Below are experts of layer 6 (counted from 0) of a mixture-of-experts language model. Rows are named router (the router's row for the expert), down (a neuron's output weights, with its number) and show model dimensions 80-159. Each number is 128 + 24 x the weight over its row's rms, rounded and kept within 0 to 255. Numbers have three digits each.
Before each expert's rows: "comes before" lists some tokens at least twice as common just after its tokens as in all text. This comes from a sample of Wikipedia text that the model never trained on. Tokens count by the router's weight.

# expert 31
comes before: " the", " of", " in", " a", " to", "°"
router:105157149144121104133095106104109139129164123170170155091124102137189162090134145160103124125102121084132114161129131124134145135136131135153093184149092157130111128139115157130163153143132153147148141159138110130137168124115166063084116110
down0:137101108173138120146145138127143148122085156122158118138132175124147106131123153143078141135129151142117161145121147135143161078119126136147131155099132163122102127122159127067111145098088094150125179145128096118166127098090093150131128152
down1:104115123142098110172126105147133124116132131199119146124103093178134149123125122140073111136120085096163097142151159109109123134148108156122128099128147135128141130118142119106158111119110109122136155155117126134126152126101144127126150157
down2:146094102143107118096125165121166109122120147112172172122133109170181153148110121134128174144119095111097105108121120147126127107135134146113087136107156153179114149136140131112134132102154131165162121143143126129153098111155147099131114128
down3:171126168109105163123122161123099091131129168091127110144115112146139116114113111125114109118110164121142148133157140143138142109099134127131077108120101099102124129107138142122108144155118081134094135132141154139122154132117125136092148166
down4:078180154108115113134079123101145154154111152150151110090135115142122096113126143067105112188096132126130091171169169108150141121127105082127096101142120145102149137122137130116139127097124145112111147121114106113150122143131134116139093101
down5:128149148123157133114106128151119088115155122120153095136155151152161152132122153113147112129122114103124117142173107109146123108126099156090145131121165094127085095147132145133141110057151164125115167122150119150117136085141115156148160114
down6:145103141132134187135154152111137146105143171144109178105121116139151116112148131098081115144133116173131152085154117166104111103088109158107134099125132147112095109080151150151114124143123146105116136155119144106147104139195100134131088134
down7:137116094149121109084144129129179134119114118125136162124152145155127122127124108168101107116104097125142074135144165141109135148105109156140110118116112140129114128126095105134078147094095102150118099083100117130126106127075085122127077149
down8:090159108110148166125130139133142146110149106125115104149129165141127108117169156104091128104067152086115162136110127145137134126140164104099120145118154151183120164104121110104138153092113125146113143142140092176120124164151106098121119099
down9:166099142145151194120121151109156097105123111122119162120129116101105093137157109093137146148118131099160134159141104144125153120130136137123137141125152119119142109134089142069128152127068130123157131132177082102135085119144162127137093110
down10:120125142130131103155127093168162109145124122099168133147128155114134138132144121071138108111171150165126129080147104159164132100108171157142105096107152133132154131121149179096166115117122089107119116110130129103125088169163106144132179146
down11:126135075110103130125136144136113115093135114121165102114142129078153153085121123121090098103095118127101117124161110112158117123144156109089103139125102132119129144173122160094149119103127110138144071124118102131166126128076119144125123126
down12:107143095118171084121139120080140094156077104161123103140115138151122138104125132095151118129149134114126143172116135061107094109155133110106159133106126147150132112140199126147130164166111174133104132148124134100104178107108140116111179125
down13:085133126150139149088139120114152147112117166129088111107108163098154135120171150109142174120126120131166105100117127157121157135172140145111169138107099126119094053127168136179113158118134145110141143120119126127131122080132134097107150128
down14:140163089113143106146091116149153166182146151131094155112166153142155109104147127149142119110154141159177107121081120136094140143084155129135159084154097141121129133078140130178146143108132103115088152104117128154107158136144096110132127132
down15:103151078128104162086109108168127146135154117132134092122132107134137121087117156127126112127113114156087124105145136112137122147132106091134085106129125145146132125142128112089140163128100138126089100146117138113156154127133130123174084145
down16:091179144125110161124147107119149120128133150147108109121129106140116119172114106102130120166101161123172106106098139060096152143119084129152106143152149144113159129090127126102148137111100132112141116119140146110145154115129127112094128108
down17:104131139064109109081139103125129149114110146087173110109102095117132120122101087118166151128110094076149135125132156116122134171171088141142119146121107122134097102120146126099126105119094141155110135149121144152108138110121115108084156151
down18:120125149148130162129167127157127101106114151127164158141130127117107118119142138121106082091133126155129172115122125125164137173130151149134093165145156150133139111153108132082126148142124123122136119112169152163131127125159124096173131131
down19:128102153134148118157099118122061096143123163121121129137086120132123163126156129078119143167132114165122119107122090129105140130150121185149174166147117149145124095156177176112127142137128125101104131082162143104136131115104136139108129125
down20:153121128112155112132116123134120112136122157147171140142136130129142107112109113143134119128148147071124144118140098120145121147176126187112185110138113132149158123131136076131136184113100126131085142128113114092118158135109125155119129130
down21:115109100081184169147125132147120054077138168133125169086115118106085117149111116166158131124180165156103167119131110134148099163114103115067138111127085100118127148125140140163159132153155114154133102155142118152160120164083137094147146132
down22:125128127122115154117141154075146114140104106113130159130120101136108164136127127096142095129127148107136132096128115128150175133130138144120120166151144108174157095154154122166054175137144166116132080166098155137151146160103116154121144143
down23:130115080122144141101135191150095114130133168147096114143130142102107142088146120121159144091114142109167096152121119119123090156145155100109103106145156180130087138126139135111121151146152159145192098123121123129139121131130089125117136138
down24:118118116091132101104139146118095139122171082130113117183127156116138102099088136155115108117115134120094119099103182119121094148133152148137107085145131102121128115140147107067066136192119142101114111121132135135165121132141146153187151096
down25:130144135110143141134150141123096127147143161093099153094172123178130085154137089125132179149151133157153137133163114114134149146091129160162137122153113127096156138137146136139116099139144105157157146109148128115141122127094125087072119131
down26:158121123156153079168155135125156121102169090106103059139126164123080113122129132120144177124138123111145138148096048089126113140144128094106154101152099143103144132142121110107138125078165102130104126138160157111059113101121112112108117101
down27:142082135167178164130142117130129153113114144164149161133098161158157114148126165151144115116090134121120142118126155108125143137098153138145139109112160079118128162131135111071111083148120172085125144169098082130116088113097133163122112128
down28:085093134146107117095108128135082130094167100127129108164104171099141119101131154094132106111098130114112121137112145119119152123116123121097109139081172130084142142114086137131141175147163118129125100101149154141121114128165099144170134134
down29:112148135149153098068171165152155155101143142134112132120133157122174078145154116112089143149140120104117151124155114117126129112126136093118166101113128096095164098163135158149129106148112116103134159152112168138145087121130103126162151130
down30:153095183119109147135171110157111073158125125168128101166138156124099109129132128162165120183091117152140071098144092149116145133093119123137087105140140116117108128097114124109120138134135080127171116107159100126104095084138164124134154136
down31:122133141149135149116127121168134128148128141135122132134133095110126143107151128144133161117144115133120100136172133091136118146143100109152105184091110129154132130122135100125149136105114072145111158154064124112148104112122163130140170189
down32:108129129075090141149140126149106196141137090113112111109145117135099162140157147099133127117125115156092096091155138147101113105147137075139122101106098145099123113108127142101081150118168167133163102155118163149142112123099104159188143169
down33:163170123100102097144128102135109144169119111098132183148144130096117104150104130161173135132126088095130127144102148185146118138093111121157116150105127123174142131148135133111122122125092091130133118141125155105147098120125128168128114072
down34:141146132138132113135118083113136129085058107110140121113173113149108125134158176144114127138130117135125120120127133158156158110129128127183129160133131182079148116139120170149091146146109149113142101120145130110147134165140173160134128144
down35:160117151144146132127115154152142155129106112098131130164115150132117128178132103136167105093179158117148129120119109125098138126122125137139106086131137127096157165117147109123122127120124128105085099133124107074112096111145140139121138082
down36:118120116103170141151120123141102140135121165127160126154135138108099098109137111120125078134103199151165152150157097104153177142152126118111113143140131150153118089144127144108158143105103103136111119150131128144095118189111123168162116090
down37:143084148125066111125171081132116095099147138154132112168150119132103159152137149126118102144159105101160154079146092106157134132094168076126137197129157134106163143146104150134148091139094137131129138121126074158126109100117094153117116156
down38:160100116096109134163138137106131135139155176159085136159160107131132162131102108135155125127174091140120135122108122169083137082150107131116161113117110140125097119133134070161113127132173118177121116122112144138125159112125125135117155147
down39:150138143118150160144151197145130141137093109126124113141092070138070140119102124106157108098135133138124135122114095109133096128154113117125136143123157094117135134132109079137137092151122129110108157174120149123167147154159099166113126123
down40:138102145155106150123124131176145171149130119154130094126136100095121107178162121139116157092091122113102156106114132165130085130098144146154186115188112181137118086123129137153106093114151111117137146103175062137139130132131135087124140155
down41:104120117126114164137141111119163118105116104117077118111139132093103090134126098105140125144116150173111145128115166082138154161106131133081167085107112143126131135122146121102154092119120098167100140094155114156116105105116150080151155138
down42:100136119088163144126144112074133118112145119147120133112096101145119185124074116136161127134116141132159138118110113138114092138141148098121111165133113104137166091087088101128110115107140134140134143152144100130067099137141130137104151110
down43:119115119106114130093054081127096142167159121127146104143159136140119145129060129102125150118103101107156105120120086124123165128150125124117153148087088155179111122139111132132133078151105153114118150152089115116102154137156141130163136109
down44:144107114138115149101177108103105113127130165080140109162116144137142114149171149150126130162094107139119059119104166155108110058128111164150144084093146115129118107114118126127147156098141089140141121139131105146110109101180174144151131115
down45:140131109137135133100147115139178144177153148150145121157109166148134158167118107129096163145126113087135108146099121155132161115150137116140122161178137145090146132118106107071137185093113120140109151169117126112163106092109179097141123181
down46:086110101114135155113124116121098153126159120122122104198115147132146148145144092144125137158133152093109123149156116140146118120153150067109125139130120160113140085131177106157134143168132171094158132079128124147114118118125137162143119110
down47:075180135099141170155121128108101153115119110100138130130122139076120132144125155151149102156117131127076140121109135100133102143107183107156165142109149172157041124130118124151146108143142106144142143158127127133157145143152099133094124120
down48:113095141148172153152167110126107130093159120110133140120074152114107103127106118124130063153122094112138116110132080114165173089141117174131105123134113148113151124094159147110127108141140149089136164097137103147099134121144146145138131127
down49:139154143139133100126164131137110124099122130088133123135093158109163081151171131117077142100105143154135129139117113142156167112115155085158149106087139147097107146115140146139144108126128157114144145166090171131136128149124102100172138155
down50:153141125162079134142162194154112126099100095097122123122078160130140158117136141168102106146128108127068141142112147114109114117144159128123144109130132124141109175147115130169076110107163139119158126129094142117138146166108117131100111110
down51:092146137156062100132116202120132126170107136095103101171126105102122146134128119135166144126107164116099091140143134129149142131140083143149091129127141131143143125147126125125118113105151076207159143109120103120130105177139135134102102183
down52:095119135139111167149137133095127160091135096138146134127138117141153103107096130123091107129135160175162121100154091132164109099156129118124149130111144086141133131155175192129156138135076153142138121122152137136149128111158133151111129125
down53:133119146159121118180064163142165072112120165124111121135150109085126124178112151156160097145160105152109133109125123121120113122121116122102158146112109120155092126185150126143122109186126137147124090133152135169141120128087133129158140113
down54:119102097159089141164100140138135118136124140059118179147106098197132134121131099074158140110131101144156132094151141129161108129103113154146098092109107174137133150108108113136112159181155131134122149118132163148100128155147128146121127119

# expert 24
comes before: " the", " a", " his", " an", " its", " their"
router:092116134122159096132144128084088141189153151167136089136132132124104144123075113129120119115168139128142123075137121137119100116143143129086145159172123086139136161151140113129142086091101156153155119152131133175089142160138128109129144094
down1:157161102132147118137098130107148103162086097123179138149101165119141160121102113114149110160144086080111098112108118152146114082135154119160094119104125114114154148099132140156089136120164128118138114173130162129073117131096141108165113121
down2:133119138156120085174142112126176183154086122114098133138114130110126164122193181143152126141107151094196098134142120152110133125168115119120123148114119149113135129140120135120170115164101093170146174152159113142139164138139117170117172151
down3:149098149129107127148099120153087075159101153126102093143113111126196086147109129127101138141135102159112108129146135106125155164105120139093092151181124168135175083132177120114126119094132159130134161126117129127116084158170163156121124107
down4:166095132117120109151101145114137095109145131135178159132120121147116134133121108134117090104101152135132138120123135136135116128146173111127144116141141085133087123145137160132092141094107173149129143157132196116157143160158163135105170157
down5:126121136108123106173131126105179106080095132085101150126067080142133127097115131113158113122160132159191131139124136107136107093129099127125162128124127122151095165138104128114149129130118158130091140147126131125109152107155096135128170123
down6:131097151121149129140148124120143092185107111089136131135095116147114048103120158125107139084124142159119143139113125132137120165090111119163118153113170136098152191141100139127127146130180116083135144130125136104149121152144139143135148144
down7:113138148105089170146104117140172125155153128105097133124120090100112144100147115179137095176096100112149157155113142133146109095150140134121097106121137150090137147156128131154186127147127108159150146113113145132124141152131058110090131157
down8:086081155106150112113144117094148100110111139147136130101113134112177126132115127102123163142159128089174138130113131145148133101183138147156159132144112119091088137124106120141102134141123160159112110099156144093111141143133184145130123113
down9:118113169151079126138089190094091079103124123131159112126149137131142130115133121161105116107105127137101086130099117137154142135111145106138131097106171129110155132139115141128135135081147123154145122109114105099137086085157144142141164156
down10:093141138153141156125113136097129197127114113120125108154132086088133148146156105134080161145074112119153125118116121086126171113120118173129123151163129152165118173099122109116144131157106118093116125097115073151124096151130127127105156135
down11:153093140114100104111148114134123130126102156176103150139101113171106142188155098142125137182114087139130130129152160101117139167123094139147114127165135142101126166087092112078154113088098096142112128117166147119067113143107130144158117093
down12:186134148146159122121151134128171119147138122171138089132149131143161123093128122155154117103133143159160123149093173144141132126131183149176162137164138115133125113132122136135126127093114153126121133112109112097118165165095138146149149132
down13:107092128123103112143086143118105114163164141124108146091129102128134118151081118134115141127165157128105140135086116139135149178119155166155103169109113121095148110151118113173153117054138133152112109121172087148118061132166139103136126101
down14:121147136140092140135148132116136171180160136104151100121118121140141092116150130164119146135164129148123167158096142098134113110147138108132156106159111129146181164148140104122101091093124129132103118145096117108135197110130118137142110118
down15:108115168120104133124119131133125075101211130124155122151108120106119118138082136163141136092141137128130105130120108118123097170133113123138115130135184115100089194125132122127114136118089133135154120144107114150101149136145149124134121143
down16:079154126103121095116151134166132119111114148153162086092148131153156128116121142134167162168127113117099143165134130173116131123114126138120103129150088116122129162112161142147114103136105118128129142108099114155138129150127127154131144141
down17:124114096094117118164150124131110126088131127136124127121126088150134143123141170111128095171127101175140100144161160114143130100118111105134105126097128126061128103127149156134152122135117117115147105131140107066105116152127096144117077122
down18:129140127153101102131107133061155120099119156062123119123140119073118129099144118111139105135143127101125155148152123140147131111151095099105128132092112113128111129111181150087112085068123125137084126130129154139146129103088114144107168139
down19:117099115164118124098130131130129149093108090135062140138130078116092108119135101134122110140121165152148156117115091104105152123163138142126116144103110106117185137125091114138148149104174172120114101134125121126170155113102101104084132146
down20:061137154123102075106123147118082128158095122112092174121105157159133123122138129114143110116164119146119080169165103078171091134130093133133146144156181145112117123134129142118118142128098121088112141123134141122122174113137162123103124147
down21:127154164130109111106149111137118129161133164148134164147176108186082121101099146163097101098108144146143088118143088106143130147106101123158087143109124127093096130137116143134141125141076174076118147168152124095142123130181092126155114123
down22:097163089151144102110144109155127131096124093131083112107162167128148146146106116137124128134132101065121092132158122134120143137166123161105130158119136110158152162124153099142089136126156097128149126135149144073119116114099128119115130179
down23:122189151128101092095152121132138121143146158085129134150108122148141088149100188093099137121160103099131156142105145078145133115133126126152143112153067123095081136116106141116114133071120114122121092110099136120145160157113115135158106137
down24:095140127157137108130154119132151150096094135156146101092141113149112139139115154126171129131128156143119082147111090152139080144126162141145147129110105113159157137107152104182144145166138152103139114156171134186151111111109132107150123143
down25:104092146132138163138145195121115157135116110111175151129122107127138121139092153146138140162147169145168128108132134112092098106118164119140168161142150095115125125145134053114107134097127138155154142154161130154111118143157109132092123130
down26:146149111150100120135164136122117105141148144116153078170159108122130093123120178126131109109170126148130112079085131145087177130145129138140123102130134141140119133131133109136105136121152110123094121159076152145115136115129135157113165146
down27:153132077101080104103092128124105091149097129122169116103105158167138117123110132100124141119085083108129129170100136179080152110094141115093134121141134163115134115064130125122105127160125114101099109114154132138149157159096131159102156148
down28:103128112101135117132087139127134153108100114149175147184118103147155133104107166116116146148119132154101118127149107141132145132095123113157122139125154147110155155108131182135148152115112093118123109139137114101087139146107145101120167129
down29:135088141123179142173090134119132114119132125185168118112101155139117156139117147115116158128097142155119107165142132094101117117086089121156138142106154150092146096130117128113142122112125103136113120085128116066111113103135133119164119105
down30:156123150125141151125113110160129130149124088136169092149072139091173115118129122117113107123118097119161141101150130140176139112168153137149134097150127134126130191097131163133159168097160102131103116094099109112129125126147129083138126145
down31:147088129129160150131133095135096113093139151112161168163115153120127130143142185111114116132157153165144141142120102147076132120114132104120144157145140184052123111102114123163095178122123095131084143098144090111115113183113146111132125117
down32:133113093105112165102146100106124105127114102154175133105108128103080134106154122151176161139139155113117098205142131147124147155146120128128133105138180131154135128086157144159116118124102141132168142150116139140147160140110099091120115164
down33:133142129123138163130086120124153140113131147099142123153134192152139131139166115169140149107136136104130194094140143174111099126083116107090167103092165135091116132127090127141089167115144110119117119132140132113120075121132129137131148150
down34:133135122136161097158148102110164109089100097117116130141130105083131098153114149148151142127126176088116141123130128095113114090167114149132150141102129067145141124090144100166134117183121128131121108149127137134145117105155121136122119121
down35:131105075160080115144146105117141132132146136114132132121088131079134170149116117104144128136115193146125129149123145158129166119149147155133129097092093121127149158116142154159110131133127111112151127134123149178119087112133102121155154112
down36:131129138105108146089147158149127086163134096168088146104157100121132155120113150114144116166086124125144089108111084095109127159142113154143172127111096195172133076099090111143130178168119164147156129131179112119098114074145104131112119149
down37:139165112113146135133120103149120140127091133125142148180137112136108166078169139110108150141136148098133131115102145098120102098136140143147130111136133109097137127121157125095145155154138127133116160095086133113165130095099149141137139143
down38:131141194114156143104150115152140134135093104174130121154148086100094142086126148115147106068125137123131134111120096090139103117154056083143162142137149120128150129120162123122098088165125127127146141123104094129118137117123138151129108190
down39:123109146145154106146138111153126156108080134123149141124128129098133135121112174156150173149091160132129091132122167119126132121128160117154104136118114172157119130077099127130170153194110118133113159097129111142116171141144116146159151115
down40:147123113090160137172113169106104137110138185156112140136143125127158121093122118095167108090119154095149165138130152132085139122096112092157110096135126087126176099183087106112132103137135071159118160171144105123131171172141119139108101127
down41:101102118093132144142144165101136131156109140095145179133112130101161147122114138117165111112131133187093124089124104094093167188093157122151164114114134113147143138147134115130147131111132142148149138133139154112108101175130130133174161091
down42:116112170135131131084134130164116190171110111150148156129142095132065130151123149141096126091155108107130108111128110151171121139126134150080124156114116111130127130157095128091135137133116104118110113201111107125129150127138152096125122132
down43:098135087132135171123150106100098139139130110111164156090124116087152111108113178099088130115096120126128136114116113142116141130154157146114151131149115117145120134110140121088088105111126101165145104088122082097135136101103093141131120117
down44:168131092129099168118120135143103162174140165105130133124056171143102104139113130129154133164150120146123116113106156145085156128123097162128113126152090132113141118147140141114151151087152143123164105183123116155167124163132077158120120084
down45:148102163083097177124107153196138125144117094141118156111093105105143137114119147128171148181194119153127158149123143105100144144099130150139094141161138132118147101135118134124153179162142105157118133152104134116146115140156140082117089142
down46:136155128143179114105062144093122092099147169096115109097165093126157092204108109096105094134108131122097128078107128141089118130092124088147120122131141101136110132133122160129167116135145151091148113124124126091155103135120141114107157136
down47:146103119109175099171098099090110113139117112163115162122116153143141136149153133137135146151131154116120128127120150093115081112149078110141145150077111123112134106127124091120158111160103116097112146123133172075119168117152150089120100127
down48:170095134160113124143120122103147145136186142128139119139118152123156112154086121136130134137129100140156123166148114133140135115143080102094131142141119110096088137181138147137087107128177160135115126111115138136140141124128161088145079169
down49:110147101133139143129114160105154154130118124148150106098145111129151129115104153122135122186120126142122121137083147128143194175159119121163133147127117121089073105156107120099122129127149110129137096088114126112112129185123170145119138134
down50:117101129139142128131129129151167106130147124114108143101115166081109168109128146114139119099100125120106126146157155136128138112113138154141104091197130163113144116117145113121136137182133124123163116120109126117084108169117151129160124078
down51:094163107148110135107112125170122100165122133131127134149121123143139098138138091130121131119119124137136175102144109155181099151110155123106111110144041122134126117136137107154095160161141129137124114109134138179115113128122101140105151154
down52:146110151144089130141155146091141099133115143119130116138177063108115101128150133134132126167142108131135144127102131154076113094148159119138137133118118154148126119095160161164144145155151139122154162117108129179153132138096124118095153125
down53:086131094144135132105139139143130139141097105167129129094157061173172118153127116127127144178062112163155155094088101136138150098128163140140122116129131119106139164081113111161140115103148123116119141088106093108150100139143096121145152129
down54:116134127110102128107137104116103060133120137136112125120183149106114098109124111124132109126122104120140100118086135159109157136124136069122134131100119156164144130107116146154127123132155119148181116097138129140109150088157113146146109130
down55:075108115139136093097106088100106123116169152141100161116167111153117174154080082141119140096147132136109112139144099128115116154162138115116152130132153103116134166112146118133106123144131127170139102183122116152129143101121124143144134105

# expert 9
comes before: " the", " a", " to", " that", " his", " it"
router:177125162103105110117083110110106155120110144138125123119134124076174160110095089095125102141156116148161146122129152113123150084130158118113142128139136136103134171162118098150139154132151102104107068136151098130110122139171107154178143098
down1:133106129112105124117088133085135129164117137145125129100131129093162125087112106131123141149158154124121104112166107107126125135175145122086097129119093117144148118149112086177122102126180140093088100070154170112167125144137143131144140188
down2:124111114160116131087162139092129141140152161099127092122153096094168080110149134125167130150169169113103139136119120109152134095116181126124113140127109150113183152157132130143107124134117099115094096145131099129123144149097151120144122121
down3:092132137135146167135118165128144132129183117067123124103152204154121136160096120080135100135097077164139142127118133134112109120142094116104129150163122103154156140147125127158108142138131162114136114128106161140142109154154152124104129083
down4:142138115139129153128092142147080173124136107143149151114093122091114140135112140097133123075090162160126141091104173140158065116151186116155131096148142125094146126149164125105169121138108109155185102117151144136148141156104140140136122102
down5:122118159139135151085145138106131167120123114113105112170100142171108090103116120109118169108103183131129115162099116109126122090099187093142089139132161113101090124124133179119078132100131133111174112179130128120137131152107164145124100156
down6:133146140108137122114117140102098105109125130139186126150147141104152097139151100124132156070104121163116120081135101116135119128126110107138112140153093108106124140073179088140139170142139162109119130105161105114108083113142114100158112155
down7:136084141093094120143118108161127090075139135116137148108164115142144129135135131091095085162154144121130136125101120156142113166109125127121156142122144108117126117162117125141146132118086136081127121131151137070064091105087115161153161113
down8:116112096134110118089151154128104136109174110120131123117106155157100094158103111165144166133129090151118140113104124144133100134134143115158152128075165151105143110139121105085126127104119132120126133111103120078123141136133134126151100124
down9:078126175105120091122091111104146138148111135160088129115131131098136111142119115116106100143142104176114119128090129092160175085147109141129132101155132134106141115112100130139174130166131143144165117157151134106176097134141096124184141136
down10:117129131111115106134088129128118163134101124145128188136126137144118162115115179136140130134117101113139135136118088119090063176119124127083117133092109154109129121104100122076161123121154075103099082173140170155137180128146097099116140108
down11:093140089170150135144115086105123116081140156165123077141133104132144135096136140110097131162131132118109106110137118165113115126085087134165116148139125116131119100115117147150150116155149090129087128140169155093104086099111085136146134098
down12:143131095117102097198150130099139130136115162134125122143131102099123145134145122147123144133137174111111149133136133133103098092133114159126131132180147114115135170124130155135107142167144122141208091114109117133115158139119114116131100127
down13:101128141121159177145118151158102135156150106065078133091136105145125138124127170106118155161148173146117086132128171141135144095107148143106123118123115147096108097115124148113148117138106119140124156142133137168131093122139105171135088134
down14:129140136103095163115179117119181100082103110171087113119162162134107133124102077101105074106115148162120093132102162138135152110150107152100164111122086139119091149150160128140130117141103182126118123137151147110125180131118131135112120160
down15:127174194098130180092112141158141121114146115108126110116161154174145152106126177152150166120131129115117154114157119104125151116103117136114102120091151145110151096116122105127113083111105112096164114135114092186120092154107116180124132113
down16:132108133164119125101153105093111125184123121145067120104092079107112080168120135138127133130096156137125134126129161125134125145156121130150130117119126139099144133107123143125101093134123117126141107123115145080103112136169153115078131117
down17:165134121157074095114150142119160129136140142111135141117104148141165095158161147077118118135134113116134117114114106142128119145155106144166134162120165104049088137120119107099091047122083105112111152135119127090154099121068142123131119115
down18:082156132093137134135103140145140114147124159130149123150135124130082093125129106171135107162156149145124150143150095132141119158131124080149130098165134096142098098097105156123113132110160154102172154117103124157136172130121095099144116176
down19:106140143116163164139106121146141164086128147134121118166110096152109153108145128108134146133072155112160118122101150169133109140144116138118154152120131122145126158110106123126137157140115116159173143070105146142151095114126121120160104167
down20:178115113125112057136110131126120110124142165114136143137135126106142165127130181140136145142118090098150097094115133140147144187081120102107124129124153130136100102187115133124147115117154199170145094135086127143198123136133125087076131107
down21:106136115113146072125156133116133112140146110175103151126138086137078122144101138173130137117103111103138046145150111172128133133118110147132103111101130157191151154127097143171132122112131119127141148112110101106153143142054166118134120128
down22:162140133154093138116130134095114114174134089151165108124156142149142101138130119103180134123128087158126143130115140101150108113139124147130099145106163146162098091125135117142163157128147149104153124103109128114115109181090125098157134117
down23:121119139127109123130135133136120097125072143122113075135091087070101144144163090134132150125147135134107170111090139122148173183120150111084120112124112125125135112175151181128118166136131122095075097158124111099134141100130094140117153113
down24:129095120169099130153140137115115119150122124098143132129104095118137129097126129142109128152149171107137107129134147169148162124106167153117159139130084143050122114124089098095141193101137036123129081110121131122114115122092154102133121123
down25:123098091097101102164090121134085077112136134104132113139110121141140150118165151156153129131097110167158072099184160125149139116103086127151129125137084127152107135117131149148090137147135147128109113162110080163121115103101084129118141111
down26:143110122106104074159153112130153162113134185122122123100082064135138120143105093134108105099158093095158133126115134156154151090130141142168112125107104142146107096116136102123157117106100121123150178113139148164113102076120096115142189074
down27:089082124175107155127124155138129117151119107137114183139160123131119159085140112147141093139153120142132141133133153114139141124127153121088136103093112164134158129143116132141096135104110155153114105099150167142107124096150148144151108159
down28:152112101161148131120127115137156114096112135149125106150135125144135099132154125123095145137054131116147071163130133115102150131129116109151099157103113153105096116152139118119152124128102085126156135101169083126152142168114118102102160151
down29:100148190130112125115111126146104155094137153128147143181084133134107112147125117123146146156137117131169115184148114159120123120150105163169112140136127152097085135106148112130129169094139112148119155106106149129137113138134158118075189146
down30:166176110112141128140163180143176128089155153120115156074150106115110157103180135144151113123134129146123168135153114151102105142095154101160139110104142144118113114123084173087119113122128138123128132089123111099139113130132093153106107112
down31:134126160134139145118118113137113119090146122164136170091116131128160168142161123172114157121082111074127152097120151184124140128149146094101171152107129061148125115125121157090129135155111133154178136132102121090124145112139145132120130144
down32:110167107120118201116131098085111104118144107167121129140145115146108115135124147138151125168106135100084139131121112121116135140064108120128137119149129077224139091106145118102101094097074136154146165179087135139129145125113149105135091143
down33:110109123127172133117143169103146103108116158146205128134132136138110167141095146125129136117135113154142117101159132133129205128131140156093143121093119130129150168120082111128144128127122092122140140117143135113126122134146090168069144102
down34:108142099123130135128123124126097152131112121193111125106116103136142126130110140148126139146129104126113144106164095156156132130155144157156143129123113165146129118128140119170126120098101127127129131107131116098113132100163108095182093179
down35:153136116097146120125150131148137146136110151121087143117130112164078143126123132130166123144155106089140150126137111116078133098156140128159145139114128138150138068140127135129067111136121123086088172171140119145061155092124135135148127133
down36:144121127135113129052158093150094148193105088092103140129141127127132093098120103120088134097104130161084098097171090125126116121115146121146160162134105141091079118113192154138111120159160142134124101128130133110125158126174115129137148127
down37:164140090112122126066124147123157149121135123120161167117140136126119178113155142125172110150100133093138147103110128137115095109143158130080112155097136118073113155169138117132110123137131119076094158100131153111127177108154121131124142091
down38:142138089103109132147108098122151118116132144120106140149129114108177096151126108166121151166130093128138096131106137121122145146126118156167129150182133145130109121108085149133096149157150119132106121086109146135124132088125160165137141202
down39:147126155158125102131129148136103130135148112105157143103102088084103128097128108152083145126139143115136136133137147107143135141133130098136143151112115123129177086103121111141123113132141175132145122168149097147138128141135096102127136111
down40:085143129111141151133133092149109111125154123118123132151127118149149114124137103174151087165152116150127163143167082123165089134109151131148162145140117103197155158200123097159140137156133172105126115175119165180149131112153143118179122120
down41:075127151147136151142103130157168132191101147074140151104093138103101107143150129116176150107149132120137102152090116134144153166126143122121115121122122110152082135137127126109125131131185135160122149116120166118146110165145126151131122150
down42:139110150136190075134155174148148166118136115177140115124090131136138112114116123114142167138132148147145117109081121135141130090174119088120134123151139161101123127092080112110097114080151167097122128118141151120141073135142119155079130120
down43:150160140131140125132109129190144151155128115133082157137132102187071109145137128107096136105114115102147129143151118137174147151135117156145131116075077133168138111130152134139111115130145112130112182112137166157152171140116142115129108142
down44:098084124192123117171134115112168123101134144135089078147125146087117161116106095145167181102105139147125144118112111125105133098184118122087147137109152122137154145141144138138137118167111185115133118147121135135099132103170123182159107139
down45:111116139138157128113127109110096119178147130133128119141148113062148129150127147132118138129154140148118140162167131131120118167119115123132134122110124102144144142169083108123139125110132122135081133118144115075138093102136183136128146097
down46:148124115136139152143120118116144161125158132142093119094193151118148133134173092137132120141088148178092117150130140120113156147150170141118119090145105141135142113097075113127105136115115076166081164105138100090123132118132133135142125100
down47:173104130145094127130157101105136098109096101113139100097085152135066128114130143115116127121142167125138125139103142118119148144075149149107124116124052125192087154098102130128114112157124139113124175169146115151154144152100139139095156148
down48:125120085086115120087133107122104164125124102125097125111124144139117121098090149094118133136167117134153122123108079136122146109161095098093117153148149152134215138135151115122160128147114084148129175126127130152162131128138108145113116138
down49:169125126105121117117107128105167138101092115114132127101118094135132112156141140099122100142125154109121130134126127152127138138112180145123103084110130152129193101152082097145114129146141091102133096133131104097140085143155137160115149118
down50:132139128118128161169110097161149112160128162132128128158147154162085105116162114102125155148121090100126152143120156113117121120145109076130174118179105119070125105122127140150113124151111108104139139173126176109092120126154122154096127176
down51:123176102110114137122140111128090134072162086127143103116127183119117173109145102124122124117131135145151181117110138094136125120122158090107100115102135126140121148162114098149135100116133106122127138106115114123135151119196126164128103119
down52:162138111166108090134105131126128126107168142118128165127141140085189163121100165132163125127142122116126143146201127137121133144143157139116116118138151098137127142098126121115104110106132129163120091144138150117093138142148120120161145110
down53:114122147128142151170173115135131120136131147111144155124123142162128115137163112126140095122113139112131119147098151145167145160156100133109168155113165100076127107160180115152101101119157144127163101134120094141170088095120137092102155156
down54:148130120116128144134122150124105120193174096105114110160148123083153128142088141146148138094166146131098144126152104170122118165151139112163144145125052082101146137174132116160115148128114105124154150105107117076136140149133121152132149128
down55:119133165096165110103147139136132112135153130159081145124125115138175141154174092134085109137100151134171169119132176150106163115126119119165132143133086100108115094072120088111160137083166117128112140117088149161151133093083158132118153132